config.toml
num_hidden_layers = 11
hidden_size = 320
n_experts = 16
experts_per_token = 3
d_expert = 192
d_shared_expert = 0
hidden_act = "swiglu"
moe_layers = [0, 1, 2, 3, 4, 5, 6, 7, 8, 9, 10]
router_score = "softmax"
normalize_top_k = true
routed_scale = 1.73
balance_loss = 0.0078
balance_bias = false
router_noise = 0.3
init_std_router = 0.02
lr_router = 0.00103
vocab_size = 4096
norm = "rmsnorm"
norm_eps = 1e-05
tie_word_embeddings = false
optimizer = "soap_variant"
learning_rate = 0.00201
beta1 = 0.95
beta2 = 0.99
max_grad_norm = 1.0
batch_tokens = [32768, 65536, 98304]
max_seq_len = 512
train_tokens = 594500000
max_steps = 9538
dataset = "wikipedia_en"
Below are experts of layer 8 (counted from 0) of a mixture-of-experts language model. Rows are named router (the router's row for the expert), down (a neuron's output weights, with its number) and show model dimensions 80-159. Each number is 500 + 40 x the weight over its row's rms, rounded and kept within 0 to 999. Numbers have three digits each.
Before each expert's rows: "comes before" lists some tokens at least twice as common just after its tokens as in all text. This comes from a sample of Wikipedia text that the model never trained on. Tokens count by the router's weight.

# expert 6
comes before: " ", "1", "0", "2", "3", "20"
router:492540525504525520446536501520526502494484563467457503416466488455450571472463486520557582500515511588477504424560439492546486515503524487484500480512539553487532510468484570463506463546526485454513489488548551481514572564469504519431546380
down0:361533504476519504528560446466554487412454544526495421501459532557454516595541464540492553477550494421535477532483536515555471522458524469521496566559452616505505507510533537500529544403501528457527471450502476531499521507493457463478489488
down1:536431428452467450606506548407479477534503538512484504503435489546516550485478441503492555465521494427533535537469510464539475509485523491502541477496513522561456454528454510536484524455546469475502502499462480510447454537502586546520488591
down2:453474429469485540553523467497474527494505524580532527523497355544458453523482465501498467487456495458548554539496520487492536573465516561487479488463486439563520488532493489460528507506457526423524535524519518548498606466503515479550458481
down3:511557502499502508475513551486504533469515465496512519462528532468455465456498507472518536517516464540551491468534507445540489470598519528494554430521499537463507462446493468416537488553536570529521609484475477540474520563486508493426547485
down4:506552498499539485563419488501594522484462489455532525481428528484474582435465531517523489459519427441518503480496479459463509506449481521539516558547499512524517482529501537492456540467567494412405548495558540387516467491572478427516517451
down5:506497500533508539430490515502467545457433594517464482544405500567494498509569447410489452433465546497525557505525484497548511441456511512473494498459480521518496490484471536527551509533529493497541519600472550451568468450449434489524492555
down6:519496551522462471481481512641592478517463504464461538475514464492518488532576473476469511526454504546425477531464441509474508472463477478493512504501491485549476423569572512501534457478516481598466482522484511469532481464526434486488392549
down7:556511499512525493572519534547516480551527427448586488543523512477479627496470580524448523495482498475514518476545488468467486453565509500528540463448448486573507519524520539479556480526465524519534494415488561455500499537479470478496534529
down8:540479486463468548434541471577504485483437583448536456487448425520420498472474498538435470452576517496521523444540485568489535533490468438558468545431573494466471498536540514491461427563618494499450439492494451534483548495553455528549518500
down9:470429508492492488551505553437537465533481450485540531489471444491490553483459518523561485460541464453531505505564556493490481512514488517502439559492479508541512454556496477467483501477511469493536528507561457495518474521465508570495530425
down10:523550544522503388478510557459458448559460499490534535546482489442475448479484468459547498518478481453530482429502493506570492502509630396472469471429533538577470502504501488504524508457555466495438478497529461477511574452468497467493502512

# expert 15
comes before: "ed", " a", " was", " to", "ing", " in"
router:475542490536484473546495506485473527457529493536516498584464523518527513503567498509504468577524515543505460543545443590523500423418427525463446502571430522502465512548507518484412469448480562446539505522559481484472541574491574503497487483
down0:496594487464502534498535401512557503528450490488471478467456531527553555504484495543493571453480449467518482473494493472491452481531430529497482508541505480555473494479493445495535494453414460492472490472609540530572407514507557464509543481
down1:554464501466449514490511549460447482480555488470528558587554530466482533489451479531486517423511532482483538502411535500420542509545485471536538466440461543537469507502548476538522417532516444472484503438478533513490500487397546471505516500
down2:438483488476540514495450462475519478525488500566531521497526486461510465442569466502511472491523505511490484431551525436530430473488630507517432575522496467470471470510462494486499480550504528537534430510436501499518489535504479514516480422
down3:474525460554522460500407569476526487495546522468491546516449492539546425547529539474543459522492557479451489501465566535474520422597557484583547518446510457543558506470468457509524522483493418404548477450455480545524563533493572505523480500
down4:468452490506453529600422469531566485473493548493536567531563466484518547498510549552490544467521479525453521457561539524573477520491570465538514498452490479546542518536481444475506516542473489507471555500513540543512499470474451510434534451
down5:407584486503486461533546488512511541500515520568483483511493520470523522473545428444534476557517522520548517480470501483558529486452475471467471414515504438518522502533540558489447518497438485478464504539508491483499576458479521493512477464
down6:480497523469553446526475506510525524520537508512468532476453551458551552495499460520535517554503518473481534480576525463519517435410567489474496480540499467458519499513515505512545514511448499479468468553481491446510532566485510449513463523
down7:500523531494473493433487438528515562552541563439511464534547443478451423421493437516496473516502487445527534483499522530562521545471547488537432541500460477532509494539532510512437540458513512541430412457445522581474422492496523543440473541
down8:489532511504480454456465535558477502503521444519490527488455491509502516431501472507513512568438524511486512476439526521478494499544446505478510520501471477471434460495522485470438593504533444540445555418462534611528439483538506558507511509
down9:472500475466441459488496528525501518494576522502417532464536440491576555540480491453520421521500497537525518488461564532525509527527490543510514504455528519484562455516424463493521412515556521479530508517460468452505499498456478564521500430
down10:519471509528508478491495505495453538459508476535493454535504501542533531496539456483479508486495540440464506467437519434526429443425509499574536520581475539505491462512546487568565535489525471432503505454471465525465476517539461550463528488

# expert 11
comes before: ":", " |", "\n", " |\n", " (", " of"
router:443483475516580619471489549451452533520517527507462533519520470435483491468476480514482423538467498476531511445437503558478551460514553408529555517557515511479473556385478476556480462578530415482599496559417463477569477548461527515537459524
down0:437502481564530482508472528562468517462443497518477513488543510514459527417575503522541576411535425493421537453503522544441464580433416547473542512503526412533543592467530491539472459521439488528517440545473493472535523563491468484480490490
down1:490441466486523471509527523499501485497454563498480514458463517486492493497539543565510507513479456506522456461471491542528590527477529495478416459565518514480433478482480520480477471538535485473508525485582552509554501557441394473509539503
down2:475494542491512479565530505477514464485520512475502524522547501489419419489542470578510522552512529537444518482524484568505509459567459440530513499483537504478481467485476507438596488504540453453514536440487453541471450556573466495507453492
down3:464493508451441387485519450524475563520457523530463507419553561498433533539529552464501514483501545527460501483586462516560442533425459462511566527530485518516433478561412484537472467534473526472548470517422462470588471534478496428582468530
down4:489512543528455424400430513481500529537523478527481500504446494499509462578489545517485489473509470596531533587478508409457462481465517538466557464472513482526481455496442448518601503481510469504401428501456422495467408511476472456510446556
down5:505528587537475534455469473485493471474438473490514474460496587563516572488484496483495492445520533488458508453513510544530430498515482489511558512437503447532483509496520467537422536459532520460455468471478468435461513541523515385529509529
down6:491475472513535520439507520494508559475447514530525492485529516532446522539521452500460482494530370518499510427489505523513526532462537536538552533555478464458476532563479535468428546453526397550461506534503538464555525494539486469482469489
down7:531508485574523518479525514479530444518444481474473551495469523493579530525527586479486534531485528484496539573511516474441487475493433474543479533502485512487426516384460592546429521467542436510508475582586473527497457538529556509467481497
down8:517496534553507523479516521570550430446512468502448536475533475497463525422449443463464540492430529503573507585450469552491498504508483486545482523493490452534467492537504527499485486577472566517624494515488497528532585501534504448489430455
down9:492535510495529489504547489475549463465523463433500510569457493447546524467480517584544522522499566510483466472468575484457449549459546470524512459506517523490550529443472596501507423481543523468454515500493450518466579433583473500451517510
down10:512570468536502502546537537502484555481459521533501485571527554477495470460565536568436489503521509584503431571519571484544443542533555514530559546535471498585455521529528550541495518483486415506465508473485504441517483503487484487474483546

# expert 5
comes before: " the", " a", " ", " his", " its", " an"
router:474489525444548398578482502493391480517427407530413477533487555526563497500513512474477518505474550554603560475512546482508421493458437586469484511468535540485542410463608571513541437482503496504454549560413540461508488472513519500489486514
down0:468534536465499540514468558525509542589513480595545525501513543468539494512582494436496468484478429421410556550409464568521476476525523583566484506477531540553525488448460516441454548487544442544493501490485537546508532536490516541441524483
down1:554572566416476528557460466440539508469488489449545427569445512495533470481505509439469487480597484490533422467509513477531466512461504495537467480575535491357452511498516553488477446483484538509474389499465515436531496475529472474562525419
down2:507542518454539511511454530489540540496492562439506494573493497482530481505557519499477488457512435522534488485454440445454515508491478510475426421475502503505510495518497428461507509552481570542458448452441467558536511478518435465498483554
down3:523543509538457474542487474513441485544532407476510496530496514408486501457462538472513460478491537433510472525495592458474448532443550576562555531549478498512470503508498465519479548501485455500452558401485418486475521478468479553483474501
down4:539430480520542520453491465482499547542522425497566536503491498471457504538391504537574534486516475521512504510537476441539469508490527498476499527465511439524462523461527515504544556438440519514451495493492516503463397544520508512552474571
down5:473471581468544527548489499450546460587548516489549498544507471582498557554547493500547439454522465539530536519461510500461525464479548477511476528453502499483461503502533441547523491554539510416569528498563512483459462441481437442588456520
down6:570517565577433532561474562466482537464588474536490484486444472512466485484556529481595506495507526479481522533510560454527496503504516485537466574516523552471455457519504518484467514519526484542437442534564397541459478469466469512494548494
down7:553503480393530544545615505460506521495441443467506491531499552460493463558568514548531555515421455476457577527515463529474590501546545454480543491456518503497495544529478558519538539492507475522533461441434449548582489464508456524523457532
down8:509474572491530447545486524426566462372488449495527505390498503475451497484499462530551568497553535481519507479468486460490493473488506485424531532524501479479425443491542521512461514498466527414485448544532478519446475525482496532585475509
down9:491436505507510496476424574479576564499540486450536621466490493493544409567514509444475518536488482493527472479535495552533541445477485478489459541500523479558532458515469472586454511552548466487513514522428501605509533492471495511546507508
down10:486510494570553527496477584450517512562540444440480589507443488464498532536467468500528492521565514515473451547514539575493487411490463488475484481541499455496518549443523486455441513565482490490559499574548473406474464470588488541525540531

# expert 1
comes before: "20", "19", "==", "The", "|", "18"
router:514463596498561537485514540504486544493509562471508448478468488551458470459479482432559550509441528467503503563500544444490466483565456507463553505537457538556529492548550502515522510508507573541571536418543432507483485434492509481452508512
down0:476493516467456484511489497439513505518534556495548497500534434497501491441587484513574439471526433523466509478564557497482522456554411546499509507516554469449431475534590452491539558499562566577507564551551502467476503431500491483519427451
down1:528549426450515473451486477584553519515501540473518523501452552480428438436475514528551550526420518544442461523558446499507505501552539463495502514513481552463484487502551592518477579500501458487521485459558478565501521457463488438482510538
down2:490559523427544489485584504445427489486495556514447558503453491479532552515564425502500524490486544489418466435541480466447395490445547466583389467496489484496487472488487473491540501563556500456535526530498493495502553491466473489502528449
down3:495447491569497559482562472573566518484529570487481543538464523479498404505550505496507501541549507502565549557509525500513470474516482520451492512466546512448491531488507497517505535509476548447539498432511495549523493453460431532506505470
down4:538437498524496451478462450434530552497460472439481537457477502506487490445503531505616502459579469498547499484544506425535525536509502460509513503498471518557497481464536458471477527516444570518556509513485489449478507489384525442492437522
down5:477565550541527436544530497476469461462481471541485477510469464533559522494443519513502510546512578557506554421490520530471468453400511475532512560483527512549509486443475500429566454463551461549487504498511463474485474534507521480465453486
down6:461458500500519500490493471459483562493467432532483547466537468502416420499533490495496435520543506516514537560537557562448438468499469494572581511461410504496442508413463546482552435527531579510504472497536498520500537509434452564470535494
down7:535521449521521506525509485422523472453473495497528536478533515517514459507467481501455568519507473504497489461524505433524428507481534466490458542432514514461541509452535560546507495491522528517467479519558472468473479542424482506457551434
down8:536521583538482445463539498587493474584446493499396447520524529470526508477506502511570539528449506490551486546560464595437551430552489563529540491469494536575438526534487496468444488459516436517475497524535480511501437448508433484526455568
down9:449432471439461536547495586526516548586502595471534527487453488462582544573484540470484499467487505515446530497518452523518441506472534498486487533461456520562493490510498501511438552434480582532512477476471585462456562480503531520478524558
down10:504559542523450469420488461479532508432499580466515522471524440452598418452458455536539513444467498516567483515440512496518499455531587519452499447472555537516493526493496528523533498518466491479551512476575464550576499492527505432520534463

# expert 13
comes before: " of", " to", " in", ",", " and", " the"
router:471532473511494509610483476499461511461503450525480503544523535430561460502578437487516475582462530502522503430520518576510523502449471496519517517441456448534516529474512496480432595503505426503460410573455549508534479498523510522524478498
down0:593514493504512526524511510540475456533518517470480502516540474473526511461526488482469514453496440498481501530488522514505524569536499475492556462471497515502487443522454487521572459543511466502509525509495411455476522446495494448543506411
down1:426451453490521555507525536536465490552517525516504514517544543528473546480472443558494487471555500476487423509462550444452474545514475482504447510506396462482583445425505503514467555487445500444505459493506498522465524502504443528537430436
down2:577558538495508539483539517505477493488525504482526554501471496441469550469477524520597466503444463534496509512484480551483536562524441432486492424468492467531498512530470488447448572474490483508462491418496559527558524546570441494490486478
down3:486427468502510480524453526462461552521550464528495492479451463479506469510500521484543428491526462521477485485477513522510482467520479551534459459557521528517551438551575534512587480492501470516487507476482607530557495505496518618462523512
down4:499529427486556473483612463496490495503510543462472455538500516479502492504471414552512466501434435495498433511495531517491502516460531511435453451520564538462534489533500561517517485523560447561528518482439474488473503536508581512528458554
down5:541536493538488553542511508582450528429468461512501423509445527564445509503513448541529510488468505436499486397431500470463530507495492514473540508501479403469540538574503554451431554491458492501494425495471480552487514473525486480435553540
down6:481545569502529501462480524453557454549526460502526501523562524445550516508534622584570529512480471504551496453440545560452515484492494518495531612460530457467484491508490445494517531449473495519538540575486494606498473488557499471513468560
down7:486490538521492490472532537530483505516565545430540479485547468545511470489511478492546526507548477460500563521478476462643538460431521512556493509430454428517556521472512515454468506533501546547489454474486501598534496511500402487480444533
down8:578535499518457520510494556475500515554497453577560478509451539516546568476487524500494499487551499570485560481483471556537426488549566562531489461585479519593424542469541556584554485529450464529494492468423550477488449524482487551482454573
down9:461473474505462505550512393560480497530580531605530440512472539489507529484488546471527569508496433472461463530529521525636498468565515532479535493577498394493469479458416488510492478464493476514508549501584428579550453507537448549469510516
down10:522541471516508518589465509488535539413548498455543513504491523493464463504495570442452489478502484476472461566465476491491455495586507602482479501515432520517553511465486490451567540520486434509477543494450501554514529449509480481508481495